python train.py --n_experts=64 --lr_router=0.00132 --norm="rmsnorm"
Below are experts of layer 10 (counted from 0) of a mixture-of-experts language model. Rows are named router (the router's row for the expert), gate (a neuron's input weights, with its number), up (a neuron's input weights, with its number), down (a neuron's output weights, with its number) and show model dimensions 128-255. Each number is 500 + 40 x the weight over its row's rms, rounded and kept within 0 to 999. Numbers have three digits each.
After each expert's rows: "raises" lists some tokens whose logits its average output raises strongly, later layers aside; "mostly gets" lists some tokens that are sent to it at least half of the time. This comes from a sample of Wikipedia text that the model never trained on.

# expert 44
router:464439522363524476477460499429522497513448514431533463496537539476506488527501458427498485569527519469503537463534567502447498542501563493526459564437519459465512470428448564502495423591429542516472570485566495536490540484497526515472499518521530545474515507551472536576563500484459468514501417468527568532594432558604459528508564440527520473555450481542437510444479498446498534562537
gate0:545454461555495509465517531454500509438476454578454461514500419515465564497514476525519496465513417544427503556434582496506482557512500558506474452526479533477536474464516547468410467497457484463521564511578489451514491528527533480471453548502472534468483534497578544500493536481486544499430521471476566576504406527508496539525514455501495622512460464497501484530515462534483445509438
up0:489526484558418486473518467434605486528550490558514520451537490497470542512550399505536491474550414502482544585488600464452430554540482531494395448508492527471534495519547485532477505538458527535484519494546474448547523556508458432469513477490521512459551466527573484437497580440483469533470475491514599503504470499537502588523483536529519581525459460461443515553501467495499492576490
down0:482439497488447521533523488489436526516505555440541431525529554533428500549483479477468497495501466457521436481478419488518545459495469523505514467507460501632464449613471427548513530518586428548549464527518589503486503435556532504509535563521442510485506572526486493447534462532581434427477525504450454502496447508486483444455501422488484493567553544538520529508530535511503485451497
raises: "9", "8", "1", "0", "2", "5"
mostly gets: "inia", " Kar", " Kil", " Bal", "Angel", " BRA"

# expert 43
router:468464566525485506480470462559447501488499551494469492485528540492541454543545465490562478480453505500502526510537491529460531496500520527490490490507466548569499532497508393562571509447489515490570525549527509493467467487486557516529488544525519566500529525449548551505448458438502493444484465547501429447532547508498529497550523486478564507535468439400569559468551480516497554538458
gate0:471552557372530550547466435478480421529514537494485517465548499459542438495465498526539522546469413483457393531469482524527498528510486482495493547481513500394534500443445495461490536484508486501542537485459499527487541528499517501513458471524489528498467579504466539500532507507478535456522491472453561496601527504536504479506549517478507500458465518557536437444482552571468472511461
up0:500460506508552446446446497513544502517537540539521539512544430461445463500496449485470549470578496469582456443527555454483531479447453510515545464558486511564515453523492535577558599558436465522477428490530526522479571478527461497588530490510468464525510443524452544523485538453523552523449436508531501490522521514530530464596502419516531491560514520497491595492490510547534437604527
down0:552546551557511458476425500564515453501507479561516517419515491427498510525580568454542543482437555487494454445448481458505508449460480520443486494504510458530543485476475487455498502530521496464426493567505512481500477483526423541436496596489472474517518462466509463463463561530503512485491506511562594436503452505517516477453469485513443495463540512500548500542449439536571462456501
raises: " on", " to", " with", " in", " as", " most"
mostly gets: " went", " began", " moved", " returned", " led", " held"

# expert 32
router:522418470510500478519493504427529484558492515481521495533425540502453440406456430487500526439461549514539482483483516418447523524537563499505587582488605515471449448507446428494468552472534532464506560503462453528455473580521474467463521570551538434496488551526435517472492510457411518514519509443466508529458542469489447554474560541466488510464475590469581465500503511485477518459527
gate0:533471564517519474515509577554537412553506500467472426511542545529453510471442491494502482486554491488478509594490512479441557520501474504502516552512495493514485479504467515504513553487539529495485548441440538451526367405442433475457410535575475422514463537506463484512491521449471445579485570502447536431526524484440503510512526506478478525456453457430515553544559544473469456503433
up0:486535475529554528514533534550487416535502495533465499469523426538468439540427440493597494455539497426501517567487477458458523530500474535580518539491507499477478495483548528541564562493539529534499536497519534466569417488461503486458418621548424496492549571514469489556473480474482450567495522453491505477528507490460452561578480490509450534511507461421527474508526503501475427493429
down0:493561492451531504516493563550475549516507454496553494436452528471508483486498473503596512463483406538525559527544453422516522452535539414519475549453554426439495489466510490527525511515410518465489560497416491512505545468475512486446444446476487453487541387487479506550476528512510500451469558568502469501512479497491494554517455555474515520478511591566494466500503470497529519455484
raises: "ade", "as", "av", "ad", "ab", "ana"
mostly gets: "Sh", " sh", "esh", "sh", " Kar", " Sh"

# expert 41
router:509512506491529475473478527507531518521511485544448573568516519516468502490494485593503554447572449535572479500472421510579453483511446467521510451493419467493486557478551474477452488469503466514511480521440544517520484533456496457527499508419515438528491497500552511487497516521473507517507493488436464514439477504448487420395507506530430487535469515463450550486507513526504492551463
gate0:575480598469487449465462422452492471475473485498517460492533464474502471478545417538479480488485481495525524481508471531551467487480553454545528494494439509536535480464464547524418463484540551485493510511440474511506504437424492494508451478505549551509501529506558466502503486517495462570442497461549466584442567493544450468555538523555488527507488485518508513475478484476533542582441
up0:603547532466440448476543543480555515550459529427526491528534479492432521453487520571500504441532593524548468520510511458505480476482540502559530526492525486422534511516528429548508521515473494483471604456445482528458523520457579535485419464508493490433496469518510434550524504475516516488530519518493497519523489492536510461549483541535521459569507539572529533551483473527510517423429
down0:526508512482551548516567511526546539523462503491526541584556513497522444525549530496469492554549469523482434505464406526466493470555503487467520550494505504542445503482444474518449424472532518462455430507551528472530486466485433514537464512481501477506480509570472607496472520533534433482563466489502544458474553451469489530545406524493546585490449539478493520497433456490502525528558
raises: "ing", "ur", "up", "end", "als"
mostly gets: " Kar", " Kil", "b", " Tar", "tt", " van"

# expert 19
router:489473476502485484479493485473489496551498467469570555469437472554490483472471495605383498519541547515511524436522508482501446471526543541539462576501513483450542552528503488455504491500460483536570458396495510488472537489512514448462530489602537512592471460526474491478551501461508493439472511496492481426518543470513531498509479493468567529517484464485454550405547549510512480523543
gate0:537506473491448544574522556438560569491528472539515522537472488469553525440458555478485456482447528494540493490487509523446500558510509546462524488477564553554444426471497485549506560525578457516488497606502498500508496488492544453518495516460478540477513526497478506443532565467484565503510505518517527507537505453513572515525539516440450549472502496559542509511489546457507464488524
up0:461474478449557502466541490532461436562546619465502451479490465584446477494465495489552520504519478490530491574498553553555532466517466439550469500487526495459522463566530536513502465478380521481434499497465508487521513519528452480493527495513540430498511507465519523540551454478551465499467501552457517543490489470439513489510529448509452472532506545533441495529476491489462529526376
down0:450540446497511426508522432505468558468475504394417500454547453539525560491485473492482443491459526500494476566440494539589529447464516416541495444520534435481527561506452464546521454498482521530502525515499495513457484446468548472477374542442442476482501507493523499469478503533485486488567560515434477496525449496487521524485438493484470432443520502460483464507510500561467522501467
raises: " of", " in", " at", " when", " as"
mostly gets: " life", " role", " site", " years", " house", " area"

# expert 45
router:496445501526519567492421476493454510497459528509510564530537482546562469528505477547517574507537490521435519538489476552438466459478489543500479467534450498502528497482538446480574471468501493500555525550465450488495448521510502454574513527526568576480496543512497501452546457535510537483515455597498386460482499504484532448536445482513511546564495458485596556457488537597535509430493
gate0:528495580480471482503514489542463403562503519499562502518419568558475532489520506485516391459537490479437522496475417531505540606470557511556517463461474570508418528521470427554547508489466526433530494552460501507454546552489530558546463500493537523503501494547456525454522441548450474472431557463512517494544508515512508456576453560498452537511462452468499455551485436474508512441494
up0:473511455482503485477528452546543489536540489485465465531527491576498443515477575563548521502478426510482504556525557476517455568466512500555520458447438417538481516533542552566528536513473504534480573490539562480523447509496504517442576544521511493554421472440547548542503489485497483502513495588519449516568519448490512488560519468524479499533506409480516460474485550502502527607502
down0:521458484482515531456435555461502463505525485467470475487503482510497521467552497484501547531457479501512554501464495498519589499520557546439497488533519513505560505495534518563485533427464535532541551486466517477519460514495550524509528482432470492520447489514460442433524462510461493528506497500439501472452479472532383456502496466522452487538473495520460539465439485505505519484502
raises: " to", " and", ".", " in", ":", " the"
mostly gets: " moved", " began", " returned", " List", " went", " led"

# expert 26
router:477493484477525523521494467473498572558537555456528493522528514485485459550504487515477523500476465509459428485502412517455517537507481548498457523517483432477484559471428491550505437480553515487415468535539462497447553600572494462482495469482542476543480520472531420519468519446517543439490484499454476515576526519497522514469531409461499465578459563565526503514518537462524418515487
gate0:425484560429504515469475550518517558523376567494414464494541504460522525538424445492412576481508490542536498545470528494478518506450451482538482488531480499555496465479501579510536490496490464466493492539490458446572527409527472501513505486485522531573428507502524508568475460569448475526514469500538484531551458458523539562465520501491522466563485537560431504549493471467522536452520
up0:531499441551405511490499477540501438544561553513572446536455435507470486484514530461535485553482485493491536444506509436539484524492589498421522519546501549494522525464510461465485526508472485492465515499471513532501462483479475520456476528619526518429567479514497484455568542509520457557506569453411583486546572552470464497555468544526556453426530501495526535486527497539525475528522
down0:528465506482451509478503503524520507483540510475434499556489525454532489518406541580473413502451463461525485485449436483564548481434492542536551493552472570543509484527446545447467537487525503488479484503543549461497474438542465487465466529533474459505590466397468572461474523540555479502480583527388463542500530507504477475499494451608578482496535582440505454508484542551519451501472
raises: " the", ",", " and"
mostly gets: "bassadors", " education", " David", "|---|---|---|---", " Siege", " Mary"

# expert 47
router:546576448476540546448484446542552482532516523469480468461557525483450473461466575476450464469500508529499524502453502461463493565546524475494540466474531493493491484474586463523518551521496456592540461539561548484538499493553516509487472567497555507462460536583442488622560532512514550516471481480487501525549507485466428494547522518499549571489490456535519494503484546478439486466552
gate0:420505531487487507446521567607439583485492535519510541528430458502481514559499487484596527518568482509535496459538502456491495501449512508454520528444444464460421509504536519467512467528484462478479491478459572451509423501444520491519589449543487475540458505504511535474517555500540476458581540484497557539448445519532550530484480561458489509514500482521547486541439547489466502507491
up0:498530539490449458462507561631485515524537463515492435548499455423486486538507546463619485453551465506495505400509483523535492559446474589479557548454505535459469567442521515497570487505493535456519496515477527546478441548415488519467577422565504511498517587525504522507503481502464477534550557444493567510429485503477522550485497508434470544505451467524508441513429524507460477468472
down0:481524409471512501490538440422535460513491564466513510558543481486462488524466451540415533567471463484526542482438449492471471471536497390479615508456430441479485523441484511583478411523556472431496448510531475599563432457495485479539477501442494551536540548487503491458486504465448476516487521473477495541521475561482504479509532415468463513497526495446460508410492525445489521501557
raises: "ish", "ot", " to", "in", "it"
mostly gets: " MPC", "Sh", " You", " JPN", " BRA", " ARG"

# expert 23
router:512500483431482522477457450464453516550507493525522460509508519531456449486493493488465451482527528455467564450499428530459486533461553489441538469425452486510491526546507442465563539516532477485532462438446436579465519474519467549522506547462542505455532474569527553513543490461511516521565545506464419507533519507544545447422468587445427567468505576484468547487499501512492518478521
gate0:502436442484472472474528588508418445450478487512558490505490601478445475424527510513521458440489520513449469494557525501478467535532485476509498525503559478432517487511468574482542531453480560477431574539533512495502514438493493508431508519546508496538505487541516490455516470368424423473558464433588513545509543493515519549487446531527471475479456488453498477447498497520471491546544
up0:533511530497558472480469502498480486497514513460560395625585567529491510415456494491516436501508479487478525423500489500504467541549405417520532602461527516454475491532495500475489500458492580464497533550488480570560493479499558477467506435461474477572445384548513461499501525529421493525457473512458490518508430536487472508432480533500560499468552524424433536488590466470482556519472
down0:467522499546497574555511516538477527535516466508478454481488527509457562512493563514505494518564476492453455527475423542531531458540481515518553518514533471512538489525555435545483540427522469392526584585482493477542443528449446580491468466522457479453548500485504545560494496558529485581450518457489419457540420464494509525421515520562478429505600401483576482551522411475528398429541
raises: " of", " from", " in"
mostly gets: " ==", " David", " Martin", " Khan", " Mary", " Edward"

# expert 28
router:483479453538562462512464518480488539539488538574553532470481474488469502466494464496526491474483430510514471470556468543472451483516535533508542476483508454514558544608575472463526469477476461573487455484519441431489445450506534417530525549464565612480439471551517512438530432510558541516533466539597473507443418425540596490498503510540495544511419501478579496457474529442465476463505
gate0:588474531513559459551478527505524532556509510545453447558468562467565493559432537504523552542433467493498480466492516437534508562514465463479590478539409532503474517547553489474546540507475538497492487559532458408479537429511470408528486462485527427483538389498508454521427503531516527524472488462514485531532512473523607479477515515568461490558487475479555570520503488462479467497518
up0:477466529477551467553470498545509467520555512498504488521465542440594495567431481509500563482502414458505423526461558478479533609470483527516564476490441536545466448629511457475556597529540537528505481549499505483478490481431482452561499494456540513497535416496540461496492493424503537549531471469485446500532515476505490508457496574541500475571564550482530538557564475444462477426499
down0:530522447494504491534480446507542486528528462512513545487477490445506502546468527598484521508521508484485514552481414531463548524552489520446501542488485519459534493518550509518466516476483428480509540452560537457465500415481484476548446462472533497498493398532517521508567541483511574532468529446467484516537465474420520495454580491473533511471557530434535469537537475494539508547471
raises: " for", " and", ",", ".", " on", " in"
mostly gets: " years", " life", " days", " production", " role", " education"

# expert 20
router:437427577643463469482466513544499518491544567553591502443532512500454543473502512444529493507501543426468532515505506547510451550545522485495474498509546487513497523563497468467548505584498523581474508509487557489543467561519472538523543421516570501518510522558483462572561511496497488433504556543485460472546485492507508573591463464445477479517495462563470515519540524523428603492496
gate0:490491498597538561537553549443455496457466526513478555472469506516503501494516527509484478449468518473461514454503499533518496436537541464514489548580501582512526549513503470522497532564460535438490538458462487583584435507482441449494464515500517486503491489517515491380503430506474490445563478490501503497537478472470533469460440467500509502525507529506466436536488471478461509460469
up0:484495550439455475460510500519536488576456475489465450455531538488521565524517512504505511517475474454472511543481471529512481535538495484508439524521489499479441569498530523492521514462478526460548527531561478469513570440479476482498410506519444492530516535479469507561433525512468608542501452427498423529497523515493538532485458443545506504560477560444471480473440523470444526566433
down0:496508541550464456590532531442464493504530512521431531481466551533485603537485506500502504424460516395460464483439546497513517496566509507492501503545458450501502552472528514490491572544520545558572511461518589480445461511507563531494373511558497511487604458435546494490561464480522489570540617449499519502462476548563543480525544488493567440488504551519493541449519506479479452516501
raises: " |", " and", ",", " ", " (", ";"
mostly gets: " Award", "bassadors", " producer", " songs", " films", " projects"